python train.py --num_hidden_layers=14 --hidden_size=128 --n_experts=256 --d_expert=48 --hidden_act="polyrelu" --moe_layers=[0, 2, 4, 6, 8, 10, 12] --routed_scale=2.5 --balance_loss=0.000382 --router_noise=0.05 --vocab_size=6370 --norm="rmsnorm" --beta1=0.93 --batch_tokens=131072
Below are experts of layer 2 (counted from 0) of a mixture-of-experts language model. Rows are named up (a neuron's input weights, with its number) and show model dimensions 0-127. Each number is 128 + 24 x the weight over its row's rms, rounded and kept within 0 to 255. Numbers have three digits each.
Before each expert's rows: a language model's description of what the expert responds to; "comes after" lists some tokens at least twice as common just before its tokens as in all text. This comes from a sample of Wikipedia text that the model never trained on. Tokens count by the router's weight.

# expert 43
What it handles: Sentence and paragraph breaks. Sentence-final periods and line breaks before a new sentence or heading, often in biographies followed by He or His.
comes after: ".", "==", "s", "es", "ed", "==="
up13:130166078112104134137154149140106125108117127176138138158148115138150083189179136101128142119121146153116140154075112130154065101096123124104104164107169126119111141123127121118112134113094099159162138100128118144136155112128099140138115111148126151134137113127079107128117138129077151129140121123149125137155091073116178148124141157106106139137135079139138086147119109154158120115089
up14:117128052137106096158118115129119115100149138120180145134155124186118139158102095117141085147110114132170115175129137146158124132119162135137138111141107106137138134133161122092095115136127161106127110120134122121124155091086117151149121150104118096108154171165121146127112123144133155152133123129177122159130174155169117125177167135144114149168108102136129116150066120162115125125151
up15:102157159125080160113111159114110119151112119123100096123145138161137117121106148149158111103154126136131118148182131100152166156128102145144159145130124121174153141112106178136136152128149106089131165133109173123092151087124171121155116136102149143121104129109148124130158078099162080106181124127098114141097119128086086126120095130125112122096166121117145161134129126123128087156158
up16:159097065116138136148126134131130128149091165130123148070148074164131096138142135145087154154112127166121137123115126138146128123154161154117095117095127160112133130169122125100108138077133119076162134125150106079137086111117128110104172109124094125116147112151090112137130122119129094148109140086111104127142123103161124151110151104112114128129112148131076131147129135115187088161138
up17:143096140145145096130135142115142121149035132137177165126114085075152126143148170152175147146136120135103135122113146154121108090088145125098117114158112128117106128125116101160125131157131175133114160128129137198167110116134119087112123121106119133116167124109095114167096151138120141107132069132124102112122104112130130126108132105124122087122120155104147124119124153140146120083102
up18:114121127105136142126093117141107099157132150153122117148098152100131127160091158169199151134163142138113092166099150138148144145121105099131148146103130128091148093104130116120160124186098134143125114142127136123156134145141143164119107137114118170092151115103136144099104144190133148157130101136137121120139096164076107107053133135125116121149098131109151129088163100146107128141136
up19:114160118170112105109169164161149118127128109127109136141100113144165126103152085124172132098096161110119143127106117116117127139121162156147159139115129104094179134118084173117124151111175115157080094108115080133120178136176100138061118131127115084100153114124119087151122142118122162136135152148144134160147090124148124093120145132151145121136131127135102148132119143161130092130123

# expert 29
What it handles: Capitalized name beginnings. Capitalized first pieces of proper names and title words, often after headings or table bars, such as Ang-, Bal-, Sing-, Tur-, Ev-.
comes after: "the ", "of ", ": ", "- ", "in ", ". "
up0:133164122108149152094126151128160129141140086136111131124129113140144134112108190117150080150142086121124135117122136125171157122112160134099118102092095135088119132110128150141131137149154175131159077164182125142156103132139113130147150153141120127141107132119124095155121155111114113163144122171145166130141071125154147089109142151151141166132098097074130130158132124143083152117179
up1:147150114106137104069109182111135097194121134120093135138146121122128150136140126156131098112119131106110157085143127148138147097055147163133122142102082125149134135149150122111119110114126114145128098122106156134102108139137148131153163138157104139162141127134133088112137119157158106113108145167154067142088129143152119078139122147115110165119123141104129080124063131147132133135101
up2:135119182125156106127117101125167139138107091133154121101109126101132096115088121131078131164153157157118141117128111143141135097174142175150110094124186137134157131110100125132125109095135152148136085148154136127104105058116166122142099139121115082084123140108141104123122133132105164116153111125149076086115161146141145129134154097141141135142126125128158123102156100155099116117080
up3:098162101116147083122101107140136149127131114131178163146155083121105153130131145155132071122087153101150105086133117149143161069137142121145090120136144112122108131116113121119126110120128123105072076132109216098118132143126147095126117132156113100153156129146154113121095119146134152138090112152133159134086139152140130149129138084103130108143152130140153162087111125141125123128147
up4:163100134118116083161107120099154118153126121140128151135128155134123121154143080155096164117113114146152081166131103090115135126117161159143104170162114161172178104127116078139102149141109154136138129106146132134123117149160148115163098120112130124107167166156116149123164141172105114118099171124122112122113148155128109150156152110100162109100114156141102132156084112105084094134123
up5:129140129140136160130098101085134148128177156119093114139075181137132136139096133124141130142124117180148094145159090115071125146117116137136118131142099170109132090115102163098119128128109146122137109118117141115085120106083155168139157128106144095106148106116136121124144120155148186124138125125078142098131118147142125102136164142156121144145121120089079119134086123120079160108171
up6:153120136066136104114125105126128166157088171132159123139105114139161166142126154097116122132124128149121173122118110122107167104152126121142104093122154154114081138153145097113111134142131132125130157154126147122134115102131119083167137088138101101121134155152109086128178136131110148125121180116084147134122136178143084125165163121068114159134119168155163097132103107122111115147142

# expert 5
What it handles: Definite article "the". The article "the"/"The" starting a noun phrase after prepositions, commas or paragraph breaks, e.g. in the first round, The name.
comes after: ". ", "of ", ", ", "in ", "\n\n", "to "
up1:131116143135183121087128091091151109163072123074102133116134122120128143159088102152144119124143122117094105148130113180133132135175131151126100158141137148127128178134127122139139137138107146153100115153162092112138154164111114149128129107142090141194105121161132126140158100120115139160092091126128111114088098140103146146138155102105159151098083147122100147104103107146145108156116
up2:098122157150131148093109131114141123167119141175121150119148142141180089102132138126131102149103104154112128105138115144140097136130133160115118128108106113109081164164118114111124108126155095138163105097179131113084105157172121162077130140077114112094133098111093108162136127123112109186131105126132126169139158167156131127137151094109142139139112128120133134103096181151129112110090
up3:107120181158125145104105127117147077140116108167118122093123156138145107065133119135130099163118118092090097156145099139115145152172115149123123150082162127109099125119126145143137148113162076161084140093139140147075122121099131147100122129145097109125157120135134121115154143118150145137089117136128134128096142194101126101150116125141129120116128106202119135113138149148140097104153
up4:102124101107082169118123137109165121136163100128136149155135113179135140078115139139148106150142104137149133152128111177108116136110106135114115135091124088110121129151119178179139115107163128116090168120114125154127121092144163125107084135142148098159099129093133183099160083147136114106131124135161104138072115102140163125132128128134136090116140146154080155121131152172122139131118
up5:087122148100149101136139141153116125127143178139079133098138140162117130121151100147167075151112115120115130122139127097133130126103152124151136134095167092143076162123079153125112146114147103120098147104120165153163128118109096143116092110119121128095165109115146118088097157148139101070123114150156194122108124145092116128140122102130104101131100152151177095101118148140128136110138
up6:127125110106115123123168098148176160121113145143147118097154102087105114134186108165144155104118134158170107152133133098120115097133107160131142137126155151075098109108133134116147128115118098115124086135144135151140137108111114153118127132168137145094182129114146086117096164166108158101119130145118109154154127170150145107084128118130112095142101098092156170138119199135123112121129
up7:129127091103148132111133117093136109116105105125125092122202105129122121112150096149180147135132098136125116182153144139136107089105108126134124116116164124105089155142089127129128159121121097108123150093148116146155115110125115156089106134174127095142142168084158141132134145164149130124148125107102092171084122115129137131145168119152137067111089089117132127109089162137103118104114

# expert 52
What it handles: Single digits. Individual digits in numbers, dates, scores, tables and math formulas, such as 2/24/1988, a_0, 0; 3; 0.
comes after: "| ", "; ", "201", "(", "200", "."
up0:172139109104116153148135149156117163168090111148132118128159138122101172164135157125160123160125151161105103148116126146126123113102136140125123170173113126151128169125138142171115165112096167096088118141119127108101147141115075120151103122118140171130118123116069108132129148104128145116134125104163093076144149086169115171097136136139089133144148148165159137123134119116142157116091
up1:116125157149173124106053151146130146111123081154102135116115099103086099152122140101136148115144128108165141128100119135156192142127143120160129121161089161146108129130143130178117108152097155119136103142117145156094133144126121118127159108132170153142175118133152173128119121123132141116146094143089136109139180120112139100133115111140150175142076137108136140167085108139140151118140
up2:126172118137159131119152161144146120136171124144138154143108138141134125092142115081091139128103145098132171140127144111110136128153152164110147098070126138124140136125108127168109169114105135121126152093134101106133147088134158156135120134102080166156154147157067135117095187139087117117110135121131153163126161122126114100111131140143120125125130130133107082128127087194118088098099
up3:138106098106158074134084100141084132115127098101117137099170109169102119136099095146145117122085125134149148119159132138131116108123116125144129133152069109115128094112150140171120143114113127135114123108135126145124149131130073149132113129104092120105175078167116149107112122120142100087158116139135099124108069115147112085163096129143156175146127148099151127092156088121153125138117
up4:134147153147126139137123142172128149189142121133114102080101152127112133110147135146116116134172119116126120188113124149123172120180112159120114083118141119109121143143135136151129163140093105098177132112134157128098185106140139131126115114120130132186185131142170142113122181086088119164129139125138125107119114134129139136088107099108114120136119122119172106175152133106147108107089
up5:124089125123123166150171151149129112131133144093132116133156103105148140129155097135137078138125126125126136159114144116144126110134096089126137123153155102138128072163131127084138129092072112141116124115133078114150154155153105151142100150105162109100106173097141089075138109135133173148087129152166156114124144171132136104117103103141117087154127127148105116086146128114103168096112
up6:132149155124154123169115131106078114135127124088119120131128113119162161126082133101159140094165136155131107144206145129105137136151124152109081100148099160152130122136166103118156146154123131095158109135149163084137135111117102128098125112120166100134062130135121145110167163116129131144132133114125094122144148127119094127156113129112176099122147097086109137134113137074150099102116

# expert 26
What it handles: Final digits of years. Last digit of a year after 201 or 200, often in tables and season ranges, such as 202-5, 196-3, plus the following separator.
comes after: "201", "200", "202", "199", "198", "197"
up0:138143147174102131083117097163139162146159134136108133134106107135075104101101111125098128121124156125135136141138128120151150122148093126146094074098146080142143148138125126117142078111127164148128125162150080130149143161139110124125135169103098129099149133158140127128139160134131092181051154125129119154156119146104133131073158136148140129110107147086132107170133122141134165104130
up1:113116129154093106153133151163143117151139154109138126139130177153088169077123106112105131155108130105080075144170147091115135133150134178087111153151146111115086107167095140139103083127166100112165102164130122136127118119126150136124140137146135178146111142127150148163119101141168154107123127111105109165128130144132168090112132145099136140134129143140079130109119117175149112151115
up2:098135195137138127123120130148172093151088132110103171100161121158103142078163123159113084187140110085130088154166134117114162163070115142080166134132122132157139146123101147107127091160129153114116134124133133137153159109146143103135135118107160133138152112160170141157106113147123113116158117136158143116171119126119121120129134121154100127164133117145096139085118119136114148123107
up3:133136138110127112138144122132138094173150116124151117095106072124131149193128152105131119115094091122106121150092113128151142134154154140136126119147103151179125156101124148115139134108125156149146123174132120134141090128082140118142093139149148096122106121089153169149101128172131124165142116094083156132188111164110114137170129123163150101103132150136145145122095186129167108117116
up4:104103108148196145132126118061150127112110158142098103107120110131149157139129131101149117158141168090143119115146130137137126153104152141085123150143130107128114140099099131110176086127135135112153136159115132122104115130163105097161177173116152142173113127153170145161124094143158126129154098101141094142141121110096138094150099114084118091131129104159125122125118146140150142191128
up5:123070149106156140119105100121127127086141126132087109155071121100111119121095137134164101086114133146132149124122134115115124150158140103134120159115164112171164141107136170102137105153117141130117114130146120094171156127109104098123087133128136152126115136163114163089184111143131137104133145157132152138117094110158140127077123080087123126128073166152112128097135148131171112105155
up6:136173150120093134107166147132151176128098175113127100105160054122098171158083172124114124117128137148127121114116123158148139156115127121162151133168116106090114137128090120115141115127096126120152147125142115123130119126152130139125133125080134139140148109141150107134039128156135155128120125125137179155138166163126114145098141116119136135108096096189103136147118114120101152139148

# expert 53
What it handles: Consonant-cluster word starts. Opening pieces of words and names, often consonant clusters, like di in dialect and diesel, cl, Dr, Ad, El, Ed, br.
comes after: "the ", "of ", "and ", "a ", "to ", "- "
up0:144133166117127147148114108115129163124095133137113128100136161184152148121142109164152083098156108113109079074172151115138113134156088116153105146088147117123097083103130112091152133163115098143136138160144183112096146154131118131147143187116134123129158122149098138100145137165139123119150117107127157127140105165183148107137128153130106155101125161117116152133097092136123122106138
up1:152104131098130071137099120107104135147123113096164105062144189149149159180109137125126139141144103084121121117132158097123137144152125104124169179165114101139130141101178102113134133106133174119127140140124119129171098142098117136145119152160120161144112138145121125102113125152097141108124103078152167156154144108164136139140126131151124148110135127120145116131159174154141179140138
up2:125083115188114136176101110117170153125096122142106125153078096178110106143105128140147150111114111123139095143116146099141106129152131126133165130143131148104131146145151161076114137135119090115066163145132147109162119145131130109166126136125171090130129142075117121109145105134088141114160133146122122123123120134150108099118130127147173184136138154146156140119164169146125151118080
up3:126112168134132121146135136073109151106132136156148161128137120136163176113124122151124141115147154149117148118114092145164081169190133118144090124158126116130085133085137196144130131124107095137126111145117126118128117075159103134137108109099071111102144119167145140162143133110165113129140163174097141075127118104117158150128147147098118147154144142129095130110137105162143119116111
up4:134087146098129159121112104116108126090162102123112139093143092121125185108175118141116136163135155106104126157103102121145105115142116146092108146140128093104127097110163139123140154128087121122151142155105146142092130121114091115078160113131138113127159148142153143112147129097199141124102088104121089178116146091136130085097129095127136147154120142142154072159111118119152125149120
up5:142141127110129109121068091102155108115088123149131107092129107126147116125131146147125114074130171107118147171106096133089168169150120172129151131148141138159148095124142125181106147141166107122156134115128086119142141157122116126122131101095141117152116143146153114134118102134112112162110154110174107077155097086120110151139125117135089191160140131125159084088123107127126142133130
up6:128059129168073131150128109129155103107134096172136171170133120123127151123170139141122151131059158126115165130121086124132110104139117125109124096136155138144162124155091088132104130137106103139134132111114160154136143145159126148153093142115152136085146144115140104149111133131097153151150107168117124156166128133119134117160107136120173080138150149139128142146108099139135092119186

# expert 9
What it handles: Two-digit numbers. Two-digit numbers in dates, ages, coordinates and tables, often after a pipe, comma or parenthesis, as in age 48, 1766-12-01, 38°53′41″.
comes after: "| ", ",", "(", "; ", "°", "N "
up8:142155153129146119093137144132153137135125160112090093113135090128119113144155106112173075073137149125113120139093112140124104136121171122149156146099139137124109145148128143113138103130108110059106146139109151132139079133116126131120135121103143135130165157147144073124159129153140133167141152180104064100151136158131152125082095125106099150146168152161104122106103109139133163113143
up9:078137090150118112107111155136168143129102132141143115136145135103140131070158162129135121094178118114169132137129105106119102136135158121095149139102120126155151142168078151139125151123135135120097165159130161130132077141152132128139168117156156135155137160110160158151120095154143137097083161182127076114141135091111137130119113096103158103158129140134159138122126139152087122153090
up10:083110116139136132127152132104088095149158136134110113136126154161111113136177149173106119134119156090123183163116182174118184107122066123106121133135161064113132150142154124129129167129161116135124126126108107098152107139152118126138128132118132117121144171111148153141134118127125111144117110139104160162115115160141145098119127087155094090115072133073136140109137154132117140138145
up11:125135149131124125120123111127168195101083135150109133136132133127146129123142179112136118106121139089125157146103137110112126121119174117114143068138172111134105127156100142120101146124117093119113129125157148133129099151180127106132119107129086137097175138168098128123099105186136132149131144126132102196184089188124162088125105125153133114159155152117132114127139116121126140146111
up12:086142174182160117119086117107097107179115145119145128148091151103144108146154123115146124156152138099117117193127124127092114096140157152111122110179140130135085161115132118106131130122160150106192103149119127140113129122134112148152118142125137131167116095140153071134081122095131101165122141109149161112096122116143145118095163146112140124145102141136153079120129089124128135135150
up13:131149111165145114168112136136112109149168175078154108128141189134142133115089110146145132108126147093162145162131122130093126166165157103139139064139166138111100136106128158133132146085154139136170099153123138139118119102155142128137152138118114141147145145164126136158114160101122139135118148140131086148092119156126149115155131148197138115154091138107097098093148138170150129115124
up14:152165135105172103124064177119116168105108141134145138127096131102155092156124166085152139104171108141140134093158163115121105135137148113117131120078116139158104136116136113102081131126117146145174137109150164137170159100126091128140147087133085130123147142160119080119122119107116122105159125126129135143131161099146126088153107108103149127131119126137159137149154113154123125123063

# expert 56
What it handles: Sentence-opening determiners. The, the, these or this starting a sentence or clause, or following a conjunction or preposition, as in Unless the gas, Then the.
comes after: "of ", ". ", "in ", ", ", "to ", "from "
up0:114120066112121115115160161125161116122131135122135149122155117159131141160127115112119099111115106156115117116149127129111117147105091162076107149127130093082110187138167144119113107109134153114086123132101105115091100125192110109121148167118137088134127142102111125139123167157093142195147135137145142148141139176104104189134140107161107163154130149131132099140110147122140103118127
up1:116159185127122158103119124132128130128140143099137127136111114148127171105131132100146150129135126088120104133117114140143147129180145113098158124087112103159145116139095123104100153116107156128112136097199146071118137154110133155147124165155104141131163067123118050105113123122168125129118148107090137118127125166144111136139143148084150145125127131144093135152144121124110153062124
up2:098143137147166141139137103113113130137125142139095133096126144160115107122155155140106105122103143112112127185159138116118176142082092149119096168136124128143128109172157113117124117109113203070147157118148133152096105112118114167061114144103149123159123129111149140082148131130165110161096120119102149123139123143185127175123113137134152116107120097084135148141123123102115136122150
up3:089134130117112135085174120050174095129107123136155142186113125125128159110082121130186115129122141101078099136121115123100113117143138124114122128111089106105130143133107117137151149131111136137100155112144136135098132127114104105121132155140134106131094159112139125142143096106120155159151101122157061149101131148129162148134140099126146119137086162147153174170094135126105140149089
up4:125128134091119166187144112110143152122096133137097126126097118146082119115150159110126120104129156099113108187139113136127170098090129107162156120136121116153077130122121112115149124117106120125129184084118106139162116146127131111073120108084145107122121119127126125091116057117129061154117112094128150149128105127085110113122126096110147105125114101107124131120131098118105171158136
up5:120132149117175096157140129126156125091106136112099130170146158148140118119150111176172110125136108128107096166162140142167114114192133118145112131147158109114124145173111118129146183129107134149131167127189121142104133106092109149096116102136131107137118134132151146088110105118109093124165101149119162151125127079150103126133122088120142099119122095076138106123100110124103113089104
up6:130105149133132110114117116136141110099116098112131120149142129114116153087115131199108161122168129131130144116178154137147122121170120134149083096130129132141171109146121149125150125101123139144166103144177171136132176158112124136108147115129137119111113157141145190122142084099176150128134136138127103152095123143100102076161152132137177092160130177127147150156118125140122077126117

# expert 24
What it handles: Capitalized name starts. Starting capital letter or piece of names and sentence-initial words, such as T(relles), N(oddy), Mar, Al, Th, Me.
comes after: "- ", "the ", ", ", ": ", "of ", ". "
up0:094126142148107113142107122129113139167131129145133093142135203138106126148113132105105101150182126129156106149118132129147117128147102155088144144141139146108121139127100161175189094174121119118103132120086115130101152110150138128155132143103120120148099134181109114135138147147135110091181124154143124149171109135117146087096162127137166175157130136122146148167130103152160139176127
up1:157120138120139120154122082142112116072106123116138098117105110140146111172126134140144130124142165137133131124174059093130118155125116142129134135134128152184120120114103153126189155141149128111142162152116134129140137139133143123174120129092150106107098143139131098143154109149133148081142154090108129071143152107173121108133093117102112159136083136163169120155131109183142132117088
up2:101143119092105111095138117124152130132141130131127114142114129138096111127162085152151083099138126136109153138131130125124095130137137105110061138144099100152139098077130141091122142141153098134073090111061127151151156160131133093137131136127199131155157092147158110172134132152115128105103151146173172160107167135122124119132151113108138133132114122095133132183132111150129153130127
up3:125146123141118122142158132163125115090115100116187079156140164144148117135078129120102107166162132158094166133171126126111176118120101143150117157156119175142106090157136120123144118122117141109088093125148129134136132127134108118125144120122099126096155086097127142107102151093152094141125170161118127134144167117128104144124110127154128109139104125116103169090131150131175157058145
up4:103114164101119127150100133112170160130113099113125110120123110130141122142108083117126133082143152122100117142178146142150125108103114140159142144183065139152155113136068129160134156145136125158112097101110108103117142133136140120128086147146095145108163115102119153158129154153152119148144085083109148129099153113103154131126092128162143150108105148115115129087089098143192139120135
up5:116133139136108111101131123161143172166139129116156075104127120146125137111092129123104087118111076115102084127138142119125137098118134141116135108123133133129165185149162100135135150083115096144093095173110124114113094142156145120095103113156109109165107140115092126119122125158134094136125098133207112095149155138187157133149110166105099147124168139124114150139125152131140151130147
up6:132127121102096141157139099146122151112134110115122104133142123127130111157118129111163157132140135167123108152109053087137116151110121159172136111111125140155137055158116149135156149101104190129124123110113157172121126137133136114196087105098110122145148130082127099121127083109110154120147123124107132117111134149126104150106131143126148117123144159126067145132124130189136135090162

# expert 46
What it handles: List and table markers. Line-initial bullets, hyphens, dashes and pipe characters beginning list items, infobox fields or table rows, e.g. "- Genre:", "| 18".
comes after: "\n", "\n  ", "medal ", "\n    ", "  ", "±"
up0:141111149136119122101133112135101117166100173150164157148091129159148166162099151132142098142116132146105118148114136129136200128049108112113140138103094127078127138128136119109167128191140118127132098093091145123109123121123110107109161120120117131152106124156081133128143118120138152145141132107117149105157118102135170161177158095110118131155141136126131108177128117131151136144081
up1:129111113139121127135167150127141121096183100137096110129149108099081112120128125127102130125166136097134142128119136139158179137100088089130110096090134123147103128099093151107086135073132110120152124142113153088126122100091124087164146102143138130116159166114163102133168167130133116096117188124129138142118124144140132068110122138106129187162126133127107091096128138112159122150121
up2:125096148142114105100133131103101153136110095078089110112111108114144155154108147127147128195118148152129128132096120106102162164126144112147123111091179126081156137076105104135107168156130159149100110142129125149141135114126103124120126113172171133104194115171105103104125157129108153145174114092152112146101078151121118119130145140113102130109137124140130119086123133137139111096148
up3:107107131138105100090162107113105097167106116149096124133137150144140110165116102159088100168110155110106117141103134157144137142134120148171140138117156116172155137146096109102110140100132064117164122116093114096126107134142099109143138131101154150136203111122135061145144163121135115124129128111129133146129150139184151082131110095125124160113143123094147086133119147136115153148102
up4:148120127114133139112126154120127095103127170105107116107113101127148111138126106120154165079112160154123118140123084119132106139150131144143139115130140144116144153085169112138180084117140121138105148107071115102091202098092090100131102138148142082183103125123129133151114166142094138122132124118113158134162119124139126128122121138130118056163115085107137145104101118126085132111127
up5:132151103096137112104110106135122106112099126112142095128131096095128166115118156103135118122116166110157133140152160087116126188135123106165148091076086141141133126082138126129146107115136169125145106139130117134110143127119152117137165183136172132086190132130100129145148173119129146119187125085132112172122140117124133098149125129109097175143140095104096154125137158096120097120119
up6:153104097162134150121164114151167115084124104107134161126154106146068164124140170084157098139123140106156117133112167126091129093162084136089151064122117103140092131134099102122114098104159123152137120153076129134111141104135138108137127152131160122146180090112153133141078124102149141146157123140109141134176169149139116100125127118121108111137097123120132114118140165128142135114121

# expert 45
What it handles: Ordinals and count words. Ordinal endings th/nd and number words such as three, five, sixth, plus numbers in sports tables, as in 100 millionth, 17th.
comes after: "| ", "; ", "–", ": ", "(", "/ "
up1:108099113146112137147177141124130162138143122159143093112112179136135140138130118099111141079113141135113139121127102159148147139161173136115128153105119118124149063119135089154152060115134105146087112142175109143125136146105115124143121100121142118141160107147159160162132136108129141133152104137162101158134143157157134137122152085168106148154089110101100156129179188117103134125136
up2:148162144106098118110129171102109133144119169172175145130142119132158110150165112149145141157102104123172144108129115136113168092112131087114144122132133116131130119137156107135114107124150133130112076117155104203125184140118109109137138118110104136144102140125138099130091083145144095127163119140133138143133102108120147122098094090155101092138110147147116039130154100135134134130123
up3:138088148128138116117165140134177154164129120155129121094091126153140158149103111085107146138142147124114112127124146110117134165118124084077116075111153113168123181130116113131176133098140101184132130124143122117128127136117083144058122103161141124059133128110136128103142175150132107112136131148125139133094065111097162148109101159132133103116125149143138124125134120144129114142146
up4:087137091135111148098112172139106166192120092118134121167127113119123137123133110075119141140104115123145108084139121125152127123109134125166064111113127114129093103099121070131149124111097107180092109097180126120157113120075106136137101130107156094160129114135148113095124178091120134156125140096141117152134123155125137153091151120119150119161123092151137112140137120128132130096120
up5:115151160143137108128171104111133136142116149124171148100089189152134116110139117133109141082108123141125167173119102180153116140137087136080121123105139179095122146143145175160123125107129103130121145124120126158131166115134113110145145169131100107142101130106157185117096165133122118148125118144158165172155117148149109096097136119148133090111156146095100103156133125131140136097161
up6:144128151102114135146085140146118146130113120125077147102120112118157137134145133137127097085117107185113141113140129146155120142121130095160132106090115128180147135080107171107045151103122159147137120135161123154145115135164086114122145130172119091142142172158090131059117146085133121118100114095107136113144153115127103118135134142119132116163138130144105116088145139124139132086117
up7:095121154110096098107148139105149119156136098135150132116120114140122130138111099195162144157089113115076120168130160168109153155135117116159126093179097159139109155135129171162128155165157137137128086109092151148138136136153131117148111153133105116137069136154180103126107105150134093123144116116126140116100087130128139138148092142135119136101136157132091124160087116098143157106120

# expert 60
What it handles: Table spaces and -us endings. Blank cells, bars and numbers in results tables, plus word endings like us, um, bus in consensus, indium, omnibus.
comes after: "| ", " ", "0 ", "— ", "1 ", "2 "
up0:141148133101128168130131129158126152113178126138157158166135163121101161142126143123115117103114132119095146103083156121130120101135129180142124136123120116128080103167135147100126124120122093084125102168119125109169117128127114094111160082102136169164140130169167121127170124167167145116098167105114127178147099157141110138113160127128148114140077149158096112114132136151147153099158
up1:082109124121174124123136145122129125140064145155169142104127108097132187124174137082175156133136130098092063101107129130113109102154108134150133095124132149128116085135150124122113131119127131084150165129137131131133123132117155113180133126081146143129143128138148137104141116096158143106085111134091089120141126131110093137129098111143110171119140181107103140166136132113156143106156
up2:125127120206130148129118117139130101084119063156112094145141145114133146147116132159161165112167089150142158131130123141130127152149110110131133139132135188113133142146124113117120125115124123162106105105157116142114165141121093145163081155164165110115123173160117119156114147153161115160145135115145120138103127083099144107130144153122138131187131145085132086158148129153133182126129
up3:120105115129102112138114144126133094083101138145119141129150167121134109125120171164089133144096105111137114148156147113115091138126049125092131114144117112101150169110120164117133107104101116110158129173102155134143101126126136120088126094090160124112154144151112165133109127097128129180098154167157120128119133123109110111147144126122127140134155160128099131131114194128160170135062
up4:084126137161131145094086103073108127149158146135153140145113103168134120138100139160103132145145155134141113155111117093110125164074125111175137105096109139160119158153120140102116165119156135172154176156105132122157142106152126114099177134072131117142106099103137138137129113121149144121141096166098138118131161170122120139143124157093081142153144093111123144097140116111113103096121
up5:126143145156126109143084133155121124146112119125180128123101135169107149136110137162130186183124129147121118165132102088119114184096143138165108167122079128127143143128150153142114119147123120116166115171118131139136131148181126161136123126128094121113128140170151164111129124139110142131171124147128143065142166086141138120140162177109136153124135126107175157162147097133130137115165
up6:129112131075122075123081140123159106114134118104142127091112130119129152144145165083171102155113165118132151140139130109165139082154150160127133138139136143134106126149122083156122117144129078079125166152128121122137155128132132147081140142132098197164130119173172104126109092131168149166152132130138155100130108140139144100148122127146132148115133093132132117108128110138177082114135